From a checkpoint of a small mixture-of-experts model trained on Wikipedia.
Size: width 192, vocabulary 16384, 35.2M parameters.
Experts: 24 experts in each of 9 layers, a softmax router.
Training: a variant of Adam for the experts, 367M tokens, 5604 steps.
Below are experts of layer 5 (counted from 0) of a mixture-of-experts language model. Rows are named router (the router's row for the expert), down (a neuron's output weights, with its number) and show model dimensions 96-191. Each number is 128 + 24 x the weight over its row's rms, rounded and kept within 0 to 255. Numbers have three digits each.
After each expert's rows: a language model's description of what the expert responds to. This comes from a sample of Wikipedia text that the model never trained on.

# expert 8
router:127105153093111110159150116150144147152120119175077176100158155146142173110123151187117170117128134097119075103122153113113117127096148082129129102122165090154147132092144131120080120155134136120118162128119162183116162112138134090145102107142103102129100143120097087142106120133110115139
down0:170130119096153116136148100179097128139094112097093097130167135156116115112106112095104110130104120160134169131105140165122120140142122142076154125117143123065075126148132124115132121165118145124159155103114102093171130129104122123115133137178115110141142152137115116150128133154130099099
down1:149117098160115113110153137155124184104180160109122139123093143151128169143124125117145140130166098106121182110172136115129111126142150099108146096132186148155131130147138157100113111175147107111145106119120113169143134098101148137116096147166093109105133119126158148071085120146088128161
It responds to: Table headers and cells in sports standings and election results, such as League, Candidate, Votes, L, plus prefixes like pre, con, inter.

# expert 21
router:127127131104113106153153115167150145146129148183106143137129156147111129140116141157104137124148171083150087114148161114109116165105128097105146109149160096140167133114150145134102116133135128120102135125146153186123155125156091119121121117134071110136117134111096099134100116149128104145
down0:170114132121164111112114071104143167136150083141084164148116118095101133088180177099170095124114138127126133134138119117143113109150125103134171152130137139126169165145100145146142138144130134141126140123165122126139137131124121100131141045153144147104148112160181119116154138153138146142
down1:142174138125153141161133139124131130172100129161131124138149108111112109112149116111097116064131116102149120159131149140153120121146117180144154164135158133155127092153109116101108101095112110089120124073117152140114104152122132125144102085146174102166118114117105109148111140117137097165
It responds to: Conjunctions, auxiliary verbs and comma-ending plural words linking clauses in prose, such as and, was, were, been, but, records,.

# expert 1
router:115138160114107134144148136145139159157109144158108146106119138134103111124095161188126136116136143089157078092193128113132129143132126101114141130131148103147142138117161158118106118151115115147111152135141190147107157135106084106150122101194091125139112137130099107157122106106133119153
down0:150086134094155144144105095117120124141131137091112139105140148132138139128105114119137122126122164114116204132143163087114172137098102120104123153131105106133137116072161154133110125128147126088133062145087143123123147157128196131158157112092158158136137142103186090121159135130107133129
down1:116142132106141137121156115134129164158133103118151109133122118122131118121138112125131117084104159129139209138161130139123166146106127146191123158129145139197077158126124116141072102138166157109132141144131124155165163113136152154137092157128143156140081135117163129127068056129114169115
It responds to: Opening parentheses and the digits right after them, as in scores (9, birth dates (born, (age, years (19.

# expert 18
router:098121153099122124151143108155148146131120157176099146100142170116107138114120139184110153117155142097132063121140151143135102160140128106098158115139159088153171144121155115098102130110136127128113129142141172152114139105142129079144106115146113106137124135110111105162114123106114116114
down5:145149124180117106102163113132103104138118080084162127166140089138148137117162110097170130109138150127094236149125170120165139120112145164097099152109125137198127141107146165120134139145158148137148125102117126119152108186101113164136160088125148133150166145170166137150105164136141130135
down6:143087183153139064143129173162129048134128129115094178133174144119115132130127125156131116141097136155142180151128111145121087125177101129130086128123170128171125113143090144142111190147211108099136137121128118152090156143140180137114128111130145129136091138112125175131147117146143108145
It responds to: Pipes, blanks, line breaks and small numbers inside statistics tables for football lineups, racing results and election figures, such as FW, DF, 2–0.

# expert 16
router:133141164092136120158136110166177160178125140147091132092117119120124125113112137187131131111145142139138087108138177145127117155134138094132154097157145097136141144105157150118107117114131126139108133163163133118124140119135125135134143123152058130116111138121116053168118102166084119151
down0:116114149150118121111130168157145091143192145132132153113118110115138110117120132141123127134120116124182191110101068092101148124144105139160085092090176102132129089133105135128109145137142169107114099092115128186126129139176087166145124139155115158145143161149138142128128158159091158112
down1:146134120140093119128118076138165158129119141120129128101139106147082153122128123129099124088095095135096109166148128129174127115135146126147099165122109142122150150171134122142160135129110135141166108118082162125116133110154113129130094169133106120077110085170102127120192092114147180135
It responds to: Nouns completing a noun phrase after the or a, often word-final pieces, such as University, station, family, species, lighthouse.

# expert 3
router:140100161131103124153122114139140146136139157173086123078150161153107127135094172195161157103140137106135079115154159114115127142148107100108125082110122122158177150105143133085112140137111114109104158133143160145103137126155111112154118111123080123147127127112099090154111106133107117154
down5:107109130127104102097168065162144105152129147158115121132129113132106136165112107164113119116146046152105071131170128100144108120174149103136132110117105114192148128132148157125135150120065125124135153129078158155134122115115076149167132158120129135149128120153109149120145150137146170118
down6:147151145166122128145100133154103138115136097127075168142141135174131173160163131088162115129153121154131114077143139142126106133089116063131131147119108111156143106112100158119105130117144139115120141143120089126141131148099135147093114141111133159124130145148140128096148132132097191058
It responds to: Capitalized content words and word pieces on military, sport and science topics, such as War, Air, Olymp(iad), Grand, trib(al).

# expert 17
router:117125145130140118157157118122153157147154148182111144109122143150099140118120148123133142101156141125179087077140136130115103139136127081113164111138136119147141135097151166107127144124150145134093121153148157146119152113130085117172145103137099100152108125104118082175121112167112114135
down0:104120136154131088150091143150095148146148127095150138176129128106103173102147170191146144158132133124147090117110155125157111150126130189101162141146148166128109112127175124096099096136095100114124070079131101070124129138120104133159134127117121162134123106124085145115124133151111116163
down1:125176113135148163114138165162125127108086128124144127139158067137120105100150114116097094134175127131172187106171130136175184116133117103088144150167116141130137104120132121119126097096118134153133121142100137129098131136090138122130129111156162112094142126114127163066108091138142164133
It responds to: Prepositions, articles and conjunctions inside running prose, such as of, the, in, by, within, when, among.

# expert 0
router:129131143104097105151150131137134139169141148171098152112119171133118149115106146133139153099144147126147086109144159124108117150140119100066171092135170082165142140117146149105087094110143114159117125119124180116096134092161077099143134113133109110150127126113088105135104115152088121138
down0:124120115137155117164126121113148142125166152123134119095129142157096122147117150132104098096129123165147052123134141164158148117141115106123134139109120136158154122137108141161114126156128150182163134139133103191140163126119139122152109134103026152151127120130132105116126114097108104142
down1:136128131140129126149102112150145132132124135078076112119106126147185077095173095165109153104156137143103121101136143152117118149141132123114137093146147151132110137137114126097111135136106109145101110096133129191086126125139127184104151110091050083141113136112144131089089120145121137123
It responds to: Articles and possessive determiners starting a noun phrase, such as the, a, his, their, its, 's, plus table-row-opening pipes.

# expert 14
router:105126150099130115168145140126151142157126135146109115089101147122123148139124147192154148131143157082136077123136141134118122161126136111105145116129137096147144152098173137136127114121139135144115131133143147129123152110169097094141119131142128111145150162120117068204106117137110104140
down5:159133129146133128118099121117141139152120099110066132160125126101146133098145099119126146133163112132125209119136119135175092152142134147148110084165124101153092116180119115122129087109103163112145102222139162116097112124088075172086168184130129116116115129130118120140124133131144135108
down6:127119152109139148142147137131147125149132111103071149118127147137100140118143143162101125139179114114115162076139116119100133117120128110099139160129162081170145092145079181119090085135121099124130144119148134152128131133128079148162140148159225144149107134134124186133110138148109137140
It responds to: Country, city and nationality names and final pieces of proper names, such as China, British, London, Labour, Costa R-ica.

# expert 7
router:106138179125133136130144110140142144139145132147126131102123135128096143129107161203119134114154168124155051121156125132078113150137082098097128120122144100138147137123163145120110134158144124130099144119153161145112134131120101084177097115153119127143112114142102098131118100142108104166
down0:113096135106134118125126084102120157159143150128159146163119135128116146114163141135157133148154172147095154119151102082107134092137145132105127140144115134120107141141096126136129118124115108105113151137136099080130148137088091185159162127108176103094143132125133116152151083147093110111
down1:093152123187119102090144141118167161128141121131113102154113088123110170131132140087131124142094130119147121185112144124127135134155182163131108113115102118189115120112121168155105103124117167100119160161093142106101148121114152166160148157113118134108147147094135090130126135180125154094
It responds to: Middle word pieces of European surnames, place names and species epithets, such as ett, ot, ell, ard, in Stotler, Poltava.

# expert 13
router:139139154112132106155173126134125152161110159191095155111127136148101140117127168192105170104137140075131065098148147126090116162128137086075116103136134111156163139115148158105109113142120143124098140140142130146121138116142104114148113103167127110141127141137118083171119123169125110139
down5:142116132114130161112143096198110106113093117149149155115104164100158156154116125062124098113106103122149130116105129111134114175119085133109118141133102147107102170081144167119117151134123098121116131124133147098118138135137135133100126142121130105113161090180123156157102145135123174134
down6:119128136146155114121143106134131096101106124032141145153142104105122128120137117140140119114097109146131255148143136126123109112085113145117087133101110142127134139108119132141113143137130123137142181116124159105101128147124133123107119131117168141129115125111131172104096140111134138132
It responds to: Pipe separators and numbers inside wiki tables of sports standings, election results and race scores, such as |, 0;, 3;, Ret;.

# expert 15
router:096145158111101125167130159145152139171139155163111120105108120142129139133138134180167146115156147098149070099150156133101121138127139100105144089140138103157146134112145138085121110136149112145112136152127153156128142139141129116173116141109060107159109164127123092158115125143077107140
down0:137143134129119150145149127146156094162140128061132127151118130196112143122152149128090113169143159123111136121134139122102100144140108129142110133118120164116128120141110133138077104116153126108124118115145172142147104152135105114122122145113131119137113103139118106128172097092184143099
down1:111115119141137154135183146102150152132157093133144103085144104136081120129158125155146153129149138126152108072130137092100131117113131153079139123116099082173141137175150097142138098175143154166109130120160108146129117113100108132158154144112133085109107133134113127136133131107146140134
It responds to: Nouns and word endings in section headings and infobox labels, such as Bibliography, Personal information, film, career, -ology, -ism.

# expert 19
router:116121165099085134162167152136140139155120147141108127118123164119118134130144173212127129110153138106178064086155149101119117156130157093095150126152153136153165128115114164122110124139116127140107160149128139145124140137151097107160157093144134110150136140096113096132113137128106107136
down0:148144096130102188110130109137124096130122123125128131109137158142120122119120128146108162127139096141092060111168106069124102143149102098139100122127135090151149117102178128118157141132124155097106109133120114133120082129134096127141143113116072107106123127152143136135142104119131129113
down1:140139153157126147132123145158133117124102182163117147159101149145119067129156104128103120154049127117133124141129111103121124155044121115153152155116083125108113101136106172164117156103134106139143159189068127164112129146141140127153102154119125148173125106147117145163129081132121115130
It responds to: Word pieces in Indian, Arabic, Southeast Asian, Japanese and Slavic names, such as iy, aj, Kh, ak, in Bhuiyan, Hachiōji.

# expert 10
router:135132177109118122166148113162159147164118141154103140099102150130132169115111145185103117109153135121147065105157138136112136136130137088095146122150143116164118133093161167098091100109141129150121128155128190163099131124106084094157135100159109115164142143127100104164122123151123112149
down0:146148133131174148122090125136142114130115115148119114092088124099117121148157153120113112134110133120128157131143125135119086172126135103105120120114129109132050156135089180066135099178166149095154118116119118141122146077102130111124147146161131150126119115115137175148147094131110119110
down1:140099164138101125095140169130121149139110139107112169148117084135108184126131160129108115127141135115113178140137098137139079123105120116143175132105132135145148092157084096135176117121143089131127088173132136144108130169133115150077109155114124117101130154191086156149168195075119146106
It responds to: Initial capital letters or fragments starting a name or title, often after an opening quote, such as "K, D, Th, Ch.

# expert 9
router:151118147123128117146156110147170129164141171150125152113134137151123150122117173197134159107138118128120071077144131143127089150124120094128154110146165088151143136092136123129130116142138133113082136122136176174144135108136102118168110100112119101162114119120105110150123115153097130139
down0:170115107157098134139101150132131123137139122202097103105122118166089137120104103127105160142109112113137124136134146159165149116128108143124113169131127101150091144158097156065118146160108145124183080144130152131130122133135127167143132094122155113159138092119135140099129144129120143174
down1:169114144117114110141122145088128157128128132133129105107128157141149114126165140138149114120145120132146112122150085130132147172140075129117143154110120121111108140163088116148124117132176167145187104122109183131142152131164160086183097065148126136112124123088123143141122144105127141122
It responds to: Vowel and syllable pieces and particles in French, Spanish and Italian names and words, such as de, La, San, Bar(o)que, Mar(ra)kech.

# expert 4
router:166125150116117125139153124133149132183167158160130125108115145119108145144120137209143148123149133115154079112130165131101098158138134076104152139143146096127150133109130151123110108128131149151111123103125157161124147142172125073147118131125137110135120130134081079144113126146116109140
down0:119164100131116109114141121109137124106142133128134151168107130136115159143127151144151145139131142153118069129107135108148143141124137139199129115117121122120150119144171081141138139118096133180132134134091081115132110116140127134129131149097056143095133153135097115118139087154158117105
down1:121170160115152093147118086148141156107165107106159079137112113099137127147119144142099130115156174121122007134125143095120088124083131153079155193102132127056093121116157122164154117128118159113135078132111161136172122140094108133122140119138102128109160125140109151146141114153123095142
It responds to: Given names of people and sentence-final periods, especially in sports results and rosters, such as David, William, Alexander, Jimmy.

# expert 22
router:100112156115132122145148149123143147161113134158118136115132144140098121130101134208123136125163147112162079100146136137125104128146122054114159127147161122138138152137160148118120104143124111138118131149134183158133147135127113098183152129148071117139120134115101098142110134145103107154
down5:153129148111174159154135184147098147148144104110136134088172141118126090112083139159110099130124166136113122101134141135153152054164124130207157127119128108121153180137153143125128116130117091128095144134130128140095147099144124166127126129165168144126121103143148175131130148115109147127
down6:175063119136143115114124158111124113101125108124108142164176111143166119114098186124149155113169154102083126110103117124131126127142124128129128160126144165107127070095126129165184080160127146124092137110107098147103151094103133129116135115111179136163092110153090159146118099126117111139
It responds to: Digit pieces inside years, dates, times, ISBNs and amounts, such as 1943, 19:20, million, plus sentence-ending periods.

# expert 2
router:134142144099120130165175150151140138170118150157132133118131155138097160126125156164132131118162144113145079088167124122105108158140130099102141109147139115142154127116173155120121117100142133127121140115118172184124139127113086112152130095115139113156134135119089087151107146152095095139
down0:104136124126203156112117136110116153111134145199145149117120092126121108111148129153127146114119110131158175137091144137142169129129120108091137140119156118138117115120104145173110118163108139191166145118104101116114159168125136128100111150156127183092166116150092139127142163177129087133
down1:144128095136139153124114071140125163109134084132147150129162109153116126157123134097136130102133126166086109104162118156160090099129115106065128183102157153116142145164127132129129130098130161125139144121120097103114162095129130117113161117138183122144123141127106102105162192140151149120
It responds to: Punctuation separating an entry from its title in discographies, lists and tables: pipes, colons, dashes, commas after names, also in.

# expert 23
router:119156151087120110146132126111142129165152151158104129125115151120126143154113126206134166109152150075130067108146140134125119139100112101107176085148172135156163151127170133092103102109130119142133152140157144141101119147128092109165115116122084112154107128110106111156117134144081103130
down5:121138101101178163148106116161145132133093111122143148127109154127109115131116123113119145128166142124100143116094163132127123149147170128115104176162102111151140148098129073201168131093132145141144121072089147097155128153117170133077110151117046153113124097122160132143146119147122102117
down6:117145094107171154094147171105104135147132119177124130121127145139143108173094150141155079148132119133167090105109122115156153077147124154136141188112137105154120168206139101151102117125077108180142113133155115130109129157125146114074150073148110138144112119160112143156154087127139159140
It responds to: Month names and entertainment words, such as Film, review, show, rock, story, plus profanity pieces like f(uck)ing.